{"n_layer": 10, "d_model": 256, "n_experts": 256, "experts_per_token": 8, "d_expert": 32, "d_shared_expert": 128, "activation": "swiglu", "moe_layers": [0, 1, 2, 3, 4, 5, 6, 7, 8, 9], "router_score": "softmax", "normalize_top_k": true, "routed_scale": 1.0, "balance_loss": 0.00987, "balance_bias": false, "shared_expert_gate": true, "init_std_router": 0.0101, "lr_router": 0.000588, "vocab_size": 10675, "norm": "rmsnorm", "norm_eps": 1e-06, "tie_embeddings": true, "optimizer": "cautious_adamw", "lr": 0.000678, "beta1": 0.95, "beta2": 0.98, "batch_tokens": [16384, 32768, 49152], "seq_len": 1024, "train_tokens": 348700000, "steps": 12157, "dataset": "wikipedia_en"}
Below are experts of layer 2 (counted from 0) of a mixture-of-experts language model. Rows are named router (the router's row for the expert), down (a neuron's output weights, with its number) and show model dimensions 0-127. Each number is 128 + 32 x the weight over its row's rms, rounded and kept within 0 to 255. Numbers have three digits each.
Before each expert's rows: a language model's description of what the expert responds to. This comes from a sample of Wikipedia text that the model never trained on.

# expert 13
What it handles: Directional and common nouns
router:110128097091149089152128196181148132216125190165150123104149094146183160140127096083068122146089110104102156118192181096073136079072115078140151142157127107088071158120143138087091135199161109095141129146067096085142076147177075130155117149093151105060159131132130185097118121159139106109120130090097121122157107160084104168110159136088151081080104099101173100068125171085122190097163
down0:158132131128099070137171061129065117102092125155076174106210161129120140138124110121162095138099106152137148111123140159163131085220157146140104080089163086129154118134044163156066146142056134108115166185089111132112172102159085109131105094126111146131109098065148118139118154167132103088153148147132168106093157129135130114093137119136117156097137139108080139158148123144163150120202
down1:136159127134118116161135127163170099148127184130080085181111151161117099168072096158112116117115139191078094123146135144129093148063087126153214127161122131058150087056138100131168095173126126129091089081105113092165137107152077070193127100129083121119170133117099086102188134054123180120079130142078114121149111073076137179156101135092146130122165093120220131076123177129108088121131
down2:141135110153127084138125126144107139105145109099117128123151120139126196099116117134086133106147166141094128132101138140151094109115167068181227115216121167144131146111133198100169124204152197144124127113155156154163090127112118133107146136148120106113134137155083103101102075119101136141114124155082145149140151121126137094128111033114099151197124165169097101145106125196171117176154
down3:148098180152149124093134126147174107123148112144166110115166138129113092105115112138136092075098104110165138108093058140098124115088087123155150173109140128108163126123130103129120135150179150146092187126075067148173173069136135111082112115121075125176131148116129123158163143089123169139168084144137129154169139115141131158135163101186189176126168129106037179142157120103118157123150
down4:139115156141130069056140133114108147115095126144098135132163119102146119088168082072148122152150135147113101135127124136061129121131167151170149129149071104165097127197112130127122097149098157090120084132168168129149063137132132124118124081136129150113113114105105104170105221123054097146127179134167120117165209134173204094116114161170086140106118104131144157150076071126158112145113
down5:119147135210133112183089083179128141145146137145084115122133168126131164103118098160098140145118123119133087146110102147150136103129152143144125169159076160106139129138124149100127112078078179145124118051145076111090194144100123106163173107197158153112122138137121146109119118147162096098188136163135130127087144081118077098116150062093095112080109161146108142140104159144131143051094
down6:094172174118068151081110128113132165111140098196122069155131093160143179136203170170183131157153146109064174072187100159114181170145168129143093122159095132147160140158130152161122167148143095084135078123132165158182129213153142144182187161103135130116079100179136118153097187138145079107114167125190168079155089134133128083132125094135104118135146178132163161151175078119133146147139
down7:111138100088139138134132153141097122124111147129144125194158116131126117124146130182129159102121069090126170134169167111074141134155065132094144101102181152105163135052118144171113129159112160121101115162117115135122108090106138094122130136129094104122190138122168124124070155132098113130145157087107148143105134231108094168135082075108138108113130171103119184055146092136128124127165
down8:128145122153106134135103129116125085116119112140137070184141133112100198095111136076179169094094134123122149090128024127116115128130100183075118059114110182089109077134112106085101158143083111123187125182114153108123133146141136082079143118102129092136134123153071190155139144100110154103118143124101130097139138185147136118107150148126143131081163200091122096153169110082093131076136
down9:122084111111158099078114123166098107167154133187115100169133130096099133137135048096102138099093120106160119148077105150082136124169117110134106098121144165127121138199134134159107150127134105136151084163066112168087149115092153157184099136138068124118133139132115147143107172126040184139126132143128141141135171134129069136139181123167160122083158113069110075120133084088115157085123
down10:140171115160141080130187126169119138185077195154114095179101049140161140131125075123140085130122167179147109136123143146139134149104112124179198097146057140075161106102116157100125121125154098150021109110152083111133127151108148098102104139141111114186165155105128094093094144081119134153178148188059106151127087134063140113161068149055120154181110121153179149139098138118137124108166
down11:140125103096111157092106144091174100163123150139117086134147159130096153140162162128114087132089123179104150079079122150165093170128103100117089138140153146114129126109177145171137150150206156124119184119133086093083171126151181139093126199104111132162094161120196185114135085141178135184160137106105121114134121083095148199152112107118181133120161133137140146120131170217130159095103
down12:123138140084113177099129125087103146114157092172102104128143057184122141112063149132150163040133158132092131086153111135099125183122098133117148139111176149132132161108168051161175164172206090087118115154111109126123092196104107141147104132111093137160143161121153168090127176098165129190138125118121167160152091168137165162150121150134120113200158032141147131135121111116152099186124
down13:080118130155123161089181140089156132116083129148144164133138073162099107200191094134160115091142156145166110124126128146137047173099116093138146119095156113087135113092106142103150090150172086113063175103163031138065123131119139067136143154155158149145179152082193089086094161110173078182097107150188158121117113158134142083132152115043174155152083107199135138123137156099145137161159
down14:130108135102143116115143132138160163133104130159130163094099105167165091167124130149084104128126112125104090143147188135169120087121176065151126157128173061156134174107106150134138102088209104118073136106144114123126098127148122165174109127135157196137153113088184070126121120176163127137110083112161127131109102062123140156120091138119066084168101097153158178093113130134189092184119
down15:105110139135097119124127101073159163108161139103149147112158108118140173095163092133124123118134217146086238182103168134101104152105142069099126169171143200067159133082116211092134084099121152078164154099168129077114148141099112125079150148142085145129096130110171175137107106178158112136132140079087124165098132133051114112065102057126185146089097098160099153103076165189156124115152
down16:137125150131117078114089108127142117129132164085110138124137158123104158106116132127131100139146148145086124208140130117172144146096162161187122140134071113120069091192138214105150051097094125118120114152141134138198143091157203146122144145156116137104133109131165123117118091180151107115113148112113102119153191030122133111128145061124132153033096142127114118200122146099052107164145
down17:090100140129146108098112082187112054074142090087111085152141179148120120114066113146126194130157114084132126070200157128109053144162197109138148076066142125104146099133107144146105177121055096100154077153188165132092178117132106113142131146050109143080156109118125071108135119115175086099092124102078133101118156153087107137136090190133103110161133103085132107125107172140123093181160
down18:141100112097127141110077111149131084158097140111175178079104116112151136153101159121114131146191152129085113173121177067184095189142160107129114093172137097114084096148121156103104146064164147116121124164133142145078132155143116127136132151147195151069160102162141122123119129150123111146108190158094111098085162106098113110128094137048108100126109123144255065153120105162156107122073
down19:091112103101114141121145125097127131146074149128160135139126143142154098144091084105172156157046174157170145177153134131070135067127069136092205095102081115085159095130090055185136125151119083162073152125081072118182119187135098133155150136146158102156140098114102113145117178127075178153014146152118141165152156122126109168178120099096153128140131148094102164139159169075106088130129
down20:148122141139152140147139092098151080062100129140124167097145156165151119132121120101129095143123076152147127174036175130111147125150130151082055079127178074051131099141126107127160105081121160170131138056145128149133153183100121113043126128148127104132189132171103125171112091136027179154123084116057166149109158129096127114185063112087108119095145163162151132142168136142144108137160
down21:138100098190148122164110099162144153139156120123119159129054132091099159046111091119185119122112094136158111174139121096153164169153074159122109077182174157167132106146097155144142130092159154173082098105114074112190178162105098126186176103165129120188142120149103122155144140155127115065105150131141167141204134091114137172125145146121083107106107113152083141143092136153178133159116
down22:120134102146132149146182121119080124111150187046135157139142198125054134130096162119147136118191141091191174093119126138084178192097081201190142092123134142121138100162154165172186124181073175114159120128149140135158092108135136118089147164124114099092094128132140102118150066128087101151133126138108125139144146142111108125169094096162165200151108127136122122152152092090030115142141
down23:138112122108141093117154137121140145118151173149160141194126114157094105134138084138128110122108204163092069170186149162122120147086153093124141147149118126090156149096199140165164083137131109076086058087154136086077133129145147114085144115166141085133126131133150141086080113127154150174067169171080072092096128105079089167156075135070135112094151118138202122128147148156142079073120
down24:190076147141139082152170131202113121132076097132081167084140128105143205077157135093119094164182149174091098148056100174125151105212140167145090090199153115151130095132115149142160168088053113116128124126106108082139132146126122146186120082155117183125151168117074154156103128146166177159089104124106087091117154087134130092153154105118101126110117097140126167144196091159127097068155
down25:195115136138075088122131122157105138125131082092109150125119058075136146088106112131079198111128160181108188127105182152119146153146160131208169100132148159153086083141152115108166069128078123160146166105132132076149068159106083124144137128119083154131151122178120145111122119066095125159123126119145167108062100092153127116151170102099119137199121110113104156108115085064109121121138
down26:187149122088169106073155138106170113038117127097092074102091125151100144126151141103185122089098114132127107098090084123117131117121190066092196087156147115092156128111108135114131083108133154154089073125139128117153114160138131187151143156088119179127107182104151129107089096135068152119114139157224137096108105209136080151119165122156114156120146155110149142167153106086122190155109
down27:116120109190145164124179156155103087148170103111120118110106168094142089099165109212130113148124082093092173139038100111153126145136128112109096122128108187091130104093112111131108069103143210136152148082089176144134143065110191128150045150129078091150127127067132050115177103114114130076116069168087122163095172089101171139101111157124163167118156137074143122097101114157045172107112
down28:059107153104124162108140112070119119143147093160129129157124096160138171145088140114139139033183204132075175129192156128100106134133153077161156102080159107171181106098122113100124058152190075083112162182166128111119094153093087128115123099137138179138082139128123128093126104051154118155077099110180129152135112135125154158143144125077126179188161081135130179109133148130123063172146
down29:162098106116074119106135135117104113117162129129191184103130133108121154101172133095152140131097249157126190149083113190139131140091105098101197169189092189090147172139107214071118028125144116121151144101113088088069108157093081125052167143164105124130082138079152136181090110155156140116110111121102139148100118114080123134150144061125171160109101135173111157141096186146160152123095
down30:148163085151148106125123100120159104154127130140110069074170146129059132139167122121116172103089092148126123047078118115185062110149127080114110136129184143110119109161102134129168183054093163127162147120102081143080183130135125180152108182142082149141135140144124154105141118131166115135141131104149156132121119084129199131119153086187126137112095149141133100108115131150142175156093
down31:082127161070140087168156168135131098108136076165141154122155062176072079140075086071158183116131163146144132115151155053047108093144109158114092081190190118113115143157180061154176107139163117074096106143058115093159098177109060129140147119120119108117078094167108135146123124132075138173034107152134103124118086145145143173186100190098153168116157110134158097115101125138125083161108

# expert 59
What it handles: Event and media nouns
router:114131084109087150101165137174086069096149149158118154177194127112123123085061115090143112126108098149123133121148163091084062130133137153105103082127131120106119145136124156123092139193159129125136089165135153105143155159171150161087123128099133133105151095109072125085176147110081075138147143131120146161146073184151142195095141125127135067174100125076140091141186046117085155141092
down0:154090137181119141161156148148122136084123068108146151151102165116120188085075138195151154153175161122081131113138146157107141103128120081158118106154106118114149097120124165200161136154100072105166153110185115177099144161090161115163108114200066132138113111074067122136141114192147128115106104165107124097166131125112116087100083102149140125170132083101115182102170143132152172093129
down1:180142097135184101158170194100127120140150163121155143106060131121116117141198172063164125148158108094125135127140100127081182086147184150106167101073183093143196124118130157109105085108150116143131085121101108139131138081088128144123171109142169134115139124158133120092130160120126142104152158097152099154131148132126127187189187166099216106122180150197091159181128130138114166137117
down2:072131123168111098103140092107148124117128101207102102142135137139095138084087113148124084095157088179103198089124162125138119190131138113154123158146160110103084097089111157077130157084136134147169027105104153126169150090166082100035125126129124130176162157113148139120132146159134126128095109158132116149120095162172209102168090068111163087194150068058151151142091105146105111064086
down3:180094147112128109135151134143115152101115176084150117118173115202118097181170106101117128196176123119100139106182197103125118124147123131108086113138160140158181147079078093113147160129132168106174186137158071196159128144104176118101107098191112089158130105146140114079175133095106104162059104114140118080164125133131075128091168160150144086159089103136123131094139153087141160138151
down4:100164159147158143084155059127099191106108100119191164131144168175167139133090095061148116169177208118150095170111151206136164128106109116133139130082156083162152127196128125127144091131092155089060079120148145140102132129137168138163170071102099142095106117145100117156206124131065160116122100172166156154162132146123130161143056128151115163135078116174100170115128072178167083121088
down5:133105143095166128149171109112138115122116200163129111134174133099114066131134182101126084139142169145120117132123072088110017135144156117070181178172217133165128142087131141075122119197214202095137162167128079108166171143134144204119130119152178141132111131110128132106158189132120126107157131113163141082108163109111120126086160200160107085107126138164121150125143134100133122139096
down6:155123129123174102130200131161065121110117145119118080162169130142126103167106138075177126117133091084129186119108163092151076127170141183128120125080114128188163155091101097122116096139135094153185120154146134160125182073123150082103067129111108101150191078118113110153111123145084080151119112066111117125158075175120162180104168145163144127180204084070110172171157144136113145100157
down7:115078115157178173161105128113129125124147124104112132180105145149191160124144103193167129147148087119085111208170180180119188108137101092127134108107112138164167086150129093155182155063147150150129155103158160097101170151177131112157152149150109127133109147105142117146165131095114074141158140135174096144167100127097118106178119097151137123163048115142133141105143143076120157154125
down8:189134132195135141118120128101112130114163132104120168089122141140194217162168202132122133146167135117149104113087100141154102135131085179110118137160121105181097080176126128191116136179137123141182159140127092117107064188159112127199124100115116176101099143133110150127158231136099102171170127131123121148078130170114134154132160125177164175193150126081060167154144141061119188102124
down9:158132179096150098114187071126123127156080111129129156099128136161203085136084172116149124155129176137078103152106158164122164120072108109152160152104087112149135093133118058128131176108111149150184073121159134152068140115112148124142043156088113132065100197103134163128168136102061162144103097144139133190139129101132138149161083087122120152119113132162134158140119149141153123084100
down10:049100138162130146135126097136121137137118130129115160097176116154156105139120148093149147155172135120107137140130121126083116116075131138147094142105160137200155103150153134166162177142126154085141094142156141166126139130144155115133130135125119111077117095111157170118143085108107181126114118137128106108113088108088128114115148128140159122112099158103110110135126175116212125124099
down11:159165129154105162111127165136197119100118156166101159134102132115093151108179110104114129102051128152134132097106091108074122158154135112087156143172082114092105155130142200106128111133079088168167078106095048069165150158157114112142182127115186141130139120178154110157092110182180100116149130140111053105112144159129140135130153117149124064123168142163145107163130107144102126129151
down12:184122136093057063098097160121173094134166133113127127119123139116069130113109113200062094101087162157121146084076138085127103146131183094112124136175118130075148206115090133089151110117153110155094171099081091144137096132194110116100100136103163104158136159093139110112125122152181088134125132121132161097120173123175135124165129105133122164110175172147132117109107133129123105084147
down13:136169130127063152141186108150070156117157121126126109134143123111122109154134119146123144146097141115156109144160135127199096096178160181149102112110107141115103204125148143129108131163119173078117181161181164122095128139111127108131097132183132139125107030149077137134172211106126065106209145123142184088111127122104124206061163164198068122197064107140122130114138113088121128118123
down14:120129123140118156151109109120103138151120163160098095131175214094104083187143095178126140112067133114111126121159099087206089092186148138149124143146060183104105110131118126124118089138129139086087192125128141090181138150126033117121131119130147098149138051154112120152140174111118083103200182119124144119098165076119149169105144167176138150151141128186108117105087142115107141172119
down15:180169097039141125141087181176159149121145154088097122135139131042108187167230163135113102078089119143084149168128072108144121187088128131103145087100094158109101139149147138169109110125144123214164155112118147123077105180144146143147133132131167123061120116144114093183100142128144120138132163110109132159109183172142093165096117106129128095090128157204162078143096157115170128126171
down16:152074140123092101105184120129148122126121065102137167090177142163134123155068152146135107156124130105156148094131181127151090046087110130147113159126103137103107144100124149121154215130132093119075060120166112134121123172117143216174125128102124122114107082057098094108102119115155159096057111096149125205118146106130091082174094130155063203133122137086053147107138098125165069095148
down17:117126104125157115115067096170149133093181054115154146176109201093137178088191104133167102126061118159080143126106089131140124166087120119114191082103105178093116133134165148191107097121091110152176116083147157140093154086138102124105115110186144158097133124151118124160084126135118096109111123117141120154090143174121168172123106118173132114089126092159105103162081150146143092066110
down18:144171092068120127107146146182159160116154179128122144092140173090113129143183169118113115094081118165127116128146108093118058154121126176097195152098093131093081202079168155154078069164191098191137136124098068050138161142085126193148137145093152157111142108123127138164109120137085138141149152127120124127102178123112109149106142107153130119123158155160112107153099111127164084160099
down19:100064147068169125193117162157188170184103127147166181090119170160113103134154113099118205173107155127158092138119173188129173147159104161147137111107120148100151081085087114197100121119147125158140140137119111112147152161116127095155149123119126162171159087171113190076098071114094189173098181155097207179114114088084157096088109121077158147140162162115087150160087174089216114172139
down20:116096129191132119116147091128198107118096200126110116163129178099095190151134174186072139176173163178112134071110093143079112155119131096132089136140084131111133134118121047069118045129090191120175161157088171165100118096148124181124103151121159184114126214138161115124138146153150162159174159126147134124126113095109175121132141112099172157082134190235175160122122128134164173117128
down21:174130142152103098160119134188079128096146149121102120128152122150088143123122204122095145117129148123114149097118186066119106140176131104104097097152097142132146121082121126088087095171110055150178154133127110091122134101186157203127135171104153134151146126082151096167117084162138108176147108100133186107163161159188078084106156094175119143123171165131126162181087135149102151157139
down22:147079107142145114155109136106134101151077129126114033148150078154156123128153108168149156136112105133092159103125175056063136105086099146193081132169156163121141101102086147125164214110135099146107099132087080133146128166128125154137149116118078089138095100118136121128162072130116165136138131125081111216185123139150134063172101097119142144106211129119151099145118113133126053131174
down23:107152104205129105093109129109117160115123099130133159097094094195179216104176147107151137165160101132157143106056085137096123170164087151126162093129119086146120085119141066225125133111094123166107124117117104104096091136130118081169122091136114125106111141132158129119117190165108148139132079151141112170057131101099169177161171122157147174151143085162077127172124124082161147057108
down24:114147163161131102092062090103127108130129114193142087111087167082061162146138134123098143166113122098164125103152086127114085139095107160136131156178152107121185099109168142131115061154151090128100134149112131103154141142170121028066114128131186090194135114096106178103105177139126143122118140094149142090126109186146142165164105104132146124187160085133130131141131150107158091068048
down25:155088132152139136154118110140126103146120138125094107157143100146103122121107159162155125118130084162150145108150133142148079167139167101072070052139178109117122128076092059055080140154125117149206186131125094125200113138199074162099131139176137148130202115137135153132139133160176068151076064121208104146146161130227152067144188090107150113153148119111176090122155133120090176086150
down26:176129129109154140066103127105133092203083149154161167133127061182167129198061172128174154109132153128191144167129166118114124162109119154160108158146100108123135116101134161146182196120173155097141124135104066149116055137125076153161168084131154107128155135138085142074151180104034134107115079154146147135087079172076069086130156129144149103130096154118134104154156102091108095142154
down27:105099095088129167152106154111070079123111112117130081090149079119155115067081061092179164134135088147162101101152150153193116115132139156138182189163174100163124048152147129140152114109201110090077113122107155143161124141098107081153139119109096098122120038159111168075175122086117126059150165127098105089101117120125160190113123129109110095138137030070108152134120154034101146166079
down28:136119127122140126168104122118097183141071184113105102193200110097157132190136181130128087174105146146167100141102105090066061116150154115104185175083100151127105176125159111105141117140114096156200080073105119125102129089134157152109119146164161139108107115105114135155172178154174146157166138121145140131108136091121078108083194138174098157110123184174138184184121113114157169088123
down29:128080131154137128116118116070134147142071127132227136103178160125141098162118156098139102095125118076139159147067109138128156125088131127136085112123176128102168081145133089138135210116121143151102092105127116175133137100104122107105123147149141103096167196159142132096101141171089181141041072105228116219097166148154142101143103115093109184111112124136103108111048192133187084082178
down30:075106168182160127145083155143125162112093085118116100111121072135148131085132076076152140163170067121097179122090123116170138138087119107116127137114176103225159079146105137152124207159087152094141115136174126188109102155144111109119130124184103115099121098145115166112134149139100139080095125133088126106149130122069140125091117136100156121134084103125113146116103171089146112135136
down31:171128155088105108085131174148119113089108116100162195099135107088073099159115113092127103126091112094167095135121076126098147153139146111160117087141166163114083157160109124088107066196151114144155191183146112192085128096146174207134088118106129104118093107086125147164138091117122166142220132102149166081160151126126066093092149147174169162098118141101153132121132143178082071161098

# expert 31
What it handles: Organization and work nouns
router:148109069121121100086146110100075116131136132121122076176143130169200138154089096127181089113090047136134115126132148155100093077101127089114081139151133099154135152142182103108091130083183160157118122109074133119120100148180066119147138087086105139120131124149102156088171104112072121124184054089113155077175091191099120147159093072144142043113089058062128083144145133092116153158064
down0:171142173126170095105132102141159089110108141110126135124102112143085177171116139119099123142074113070058155137178132096135119179122190172134153123176114137128142098133064129105185112135078136154135134156146136126217113146150134138115156083134073146098158145132089214136092079069137137117159115144149111124197176113119139112118144136115146121087116102131132163199068140155096143077112
down1:145164103094149149134144163178102149154153101126124099141151085183103117105198111097104060136097156082129144115085136137117108106188082138060089214127102147179089174126127088146126121162118101149126166103093140181143134129136175081140079123116111118088108197154154137112150112132097112159135088148095153135167112096173147075016101116132130097114154166072142150153115087147156103146125
down2:149203096163127116105137118184180135108137102131110152129126155144106160102117131129098169137115111115150147085159112138095102142093088106148099137179130091187084151131130126121136076132135110166160144073150154143157071133118109117119125080154067173152148176150153118113096121124082171162067113112105113143129146136069102152154105094142223137150169123122109155164067137103104166069107
down3:055178051127105157124081122102125134104063161135126130131172080125179134061091102104139176152217125151177145097150098186101079184184144112151184096144176153115148149128115116109119136111117106145165157131139137142119147113076129133123143139121152156117100167151104116173152165195106163105066128109134149173123067178195084214110136104122134126135119160095122112110119175079206132128111
down4:156124080130162156051125125118086162112136094167073107087086101167074075062086142170154201126164110137165145088069174133094134127119151072128106132127146099123147196101160145169160100126145098125165120160163126129149143128153166175222125143154105167122161169142116147146148207097120118094156113090102158049155078122036173132182185134107141088099150113140175181207159088168120131152152
down5:085135130157130100149157133142089109105159127199162110162106160172131157115137102098168164117057123114165118098154124096150143153166105179204104098124131145142119065131064146135094196150138176105117091153129127133103117128087130137170134072113165168149129142132094091129133094122198123122123152161147095142106166130188130135121151095156080080173124040076035165104107116147121152081158
down6:095194123147189072131126089183123139114124106108157089103088091108125125143128130157119123085079088058144171118122138111130089089140082117117132099137130142180139194151152131101095101162182111197104114180133092042154104117139105160095115130135104160181176122096082157144142167097094119145128105103102133113176173168097104152195108139115146094147154134086101149151100089165162102145128
down7:099097122111136105105117115145125105107159114123151090151136098111137137151145125147135072131096057072104133029134153107098124164177143103163222118115145079173123116099121169106165142160156184143118158142152073110141136066077101180133084161170087131173124144073065090164125151115131109134111114085122115132169138129164149123136192149173087097113132073133088110125160126104130147123130
down8:116099078107111129154082159105071136087152135133086145162092077106159159061116083105136124131117080117156166125087185154124105124154114096102156127153153077170086141029121110125125131104178127125092133110142126097116111131139130130119105133092122183105104133142097181095155131075100158172183139099126113045113084121167140134102157096191164108156131079131161144106167097110125174161065
down9:085091076099143121182161097086143128123099114109106181083143152110176146146157122201181088171118148093116129146108087129113174076088094086110125113062103093146142130147114105087142090103125222185050137135166152143094161185201154136063086059148094132120111141151147201126062075104119163168137158161179141124138120138073123093180121101160116143128067130111162110148109132146120168120076
down10:173071063074107189143137161110106128146080151173097214158147146129108138137168173133121169186116077182119107159168115129118139123101202088127115163147173178072103105116111139117150111103132176180182109111091162095123107156143102142133181114136173122094143142146116157114128139117068107121157122132119207193154151139096132127160204152114157171108146124211085171158160174106185106145100
down11:159098091106119164169097202101102114133154115123143117128096115165137108103189129136156131064182178093169116122118115105124165116143026156142130116148120149114107108102124117153145198252174145117116197133139174121121152094071122153157156140142132102143103081119133061096126114132111058124107147116193149177084117082155189113070118180073089111160130094124139089094137151085135153155124
down12:160124144120116160073056172133141153105169175180110131114128133124117190134177096136112131116089073109146141101134117156180132131085138103101153102165151095132128114153166126115115132140154132102039144112108100046161073095138110122145113088186181131088148158113167169115153109111135146095180093135116136041155094154110088125071147120113155114114102138149161122105116108093138149119080
down13:159097140088167156124081183083085103102096174168115132178113108126149106104171110141176178138113139115172132109157112127158164147120156135083140161106122078148153147116134153153164150074127171153109176124127147106132143124099199111171105061152137160125128197140120092103157202056129161147125100164190151111087137151082131139123111193147095092084090068183098118179129143137132134110174
down14:100171151184091024127148173128177111099139096067141056133119092064120151148166113116079087119066172121104136132120104096093093134122111127122124155136110106143138142150134082161134146148110069141104128119112112158103154179139154116097118152124118081124147155155104122130072106158123111177070158148113059098123155160149158142142085093140061104146149186091186097103099076158092097069156
down15:172146169194159074131116116171192135117142117165118085108120169135043068086156132144099152143076200111114124081154116079103083101089106112118117094146067130134165197104155145119148098130086129129120152126092156141146136112147189192121121075192132154173174146162148126164080115095156147089190108171127090066171152098102145105088100159118118106058169142146153144155106150151129163110100
down16:038160149135149128128118142127144133161135104089093171130068130123147099125134083091187186102157129089118089073090137160127110179143132145138147079151142129170149090090106154178163112150117146141044157154115124099162140118053139090127132110152182169156119096102120107102134104196165137146112147130167124113114149113111099093140118158104153118160076185161151108139146141138166114139138
down17:095114120097108093171100087173094136114099099158101139069124156100102081079101133150128157120163132089081132115091210094080155147081147069147143147158122035125125166090175146076136149162156112165123119141107116137140132089121092143091134156150126126125082134069175103112163161100137128120150136090112158095107097161055080148182162074092112132095093139158154133157145076150126108138158
down18:150104150147090150124124168162146174161144151090107190155157106160125137155171157109123134112099174102121161101076140110112149081041091132139082143146068076195125114151177180146159133192161119153100192186093118105138144162154153133183123111142123099142095054136177125106136112076152079170179108159139099109163160123112081115117074135120104149130120145134125101084130068139063137132168
down19:123117119195177116147121073165132142153181190134095153128108149081102086154145112193114122167126134065136111137155151084144112060084100121132156085161067161116095131123153139116127103124176065128153146104092178155088099087151136113066110124135134124187179146091171126134126088135155085096160133115106090122160092123088101085103060132135096147136119173119120140111132089126104111091121
down20:169128106126122084138134186172112157108120142150175054140123114073110121135107139176130154139094153102142109061109073123130074149146166211121146173087159167140134153080134075126140102110135156108159181091141120125148130111096101080157051124145078129182210108134074122105144147128102062153084067101075114120132079194145124122138166136125117081170086123151138135085159180146168106122131
down21:098218096175126119129090145167143177127120112119151106115111134145157138163155108112119090107180191074130107080107096126181074127139081112110155073202074162135147163121132149144107124121148122116095113097141115182151096096081142119164170159159124138145150085093119103161134157159157121054199163087095076148075145087124146112113145154169138107091120166133140135139098163151152117126170
down22:188201137168122089143202160185125131131094139147137133106190086187082085130135162123127154141100132131083101099135132067124090107091163100092084106202098103201177152159159092110199200182155085170155125165120108156216145136132181086177170103124121145082142077135139107138151131114192096169127142178101111086170134163149161159071124131134098148112208099150147100112145110152083135129159
down23:133147129137164076144151159151113093114151092089176068119112105112078077162168142177102106077038092091058100166064129110200091117126146177100104141131108179121147140136116184132128131114102119138104107107147144141156123108135192131086093137128146110085104130091127104173099098090162125096171145144084126113134161119094137105069170142145124093075161100121130181091102112154104148145134
down24:129136151109192140124095129091089123133126168127140080103107138088197087127183159142145148110090143158109129128081149150095159133128071118097138157150098099183130092155139122113099083135159067096110111133083164108137160106115141132121109168099155134139110118152152058130137145145084111141157151155139135100162141070092119148126088155196145118143142200128138077139118107145102095147211
down25:112108079095175166159170228099116117107138150092075097106091132096159148106044092177087156132117141100218098158129162057122107075143150142115126131081138165175152139116144119163105144159161087104168152110094155134106128133115081142156186128072131145115147116139138105110115157154185113089133184135092146066133115123141101115137170111150129117156153117133125078064102101096148110173105
down26:094057100137159109136124115158039182146120111108110096162222126126153091200139120108143119117143180147148128149146138065183100093072070165116156131066111159106118156114196172140078172133124120169109162134165103092126125155117145132136131153147108087133148111134163073098108156118169121148107167143104047138089133166161064114127103150137111167120067170156105050104103113100167115182160
down27:083052127138132187102130139119122114114134136159158162145180161163162094140061103138160087161144153159170100189162106177090153115116106104117092086131143126110120123179151137187122146081143106143112082212149130166103144141176111112141164146092118118087043117105121143105170151142111101130125160158144211174116118114119134141194116158107098122123161111080115093092159119166087135172119
down28:184116142119113167077169152085132100112099152151097162123125128147150124144114161175062115165090138132150150206178134064144092096110127115109081084069130177101108092086072116106111124123113084142128116107121163135156136154233130100114108156109131062061097124138103144158110100066074084091167123099122106146182139142082186168138128140134163100104139173099194121139090076164167096118157
down29:134160106144166163155114143131156136143117176188145177100182119155131138140110191071119164212114152121157154122158166169065164133119109174219131155155115189128165048160130154177117129114101093121162083100079152141130123143153152114134127112161158161097155122157088193102133139144122177125134105139172106128160118092101164076124109117120163137150227128060080123169092108083124145148101
down30:091164098085116173126127148125136123095109167084162110098147091137190133134177128182167120061201162194117146159049103145123139138095116104147156177155123106145123190134134091163082115138182158159104115142144104096133115132128090119157099188091130084170168187115195140107111142136114209087057148148094152079085137192109083047128145147151138139152106123149208072167149113147140124149147
down31:149122146136126121147148040103080173124145183115146160125165085132178149175107114110103095113099160180144112179104144171135143153105102133155132088107115153119084093074127127206077097143162123106097108097098136118094134086175074057096127165071126087102141077161103148101115098176073104128142134117074163168153107075113108139170095127120139128200144193078131182068155118116132092108143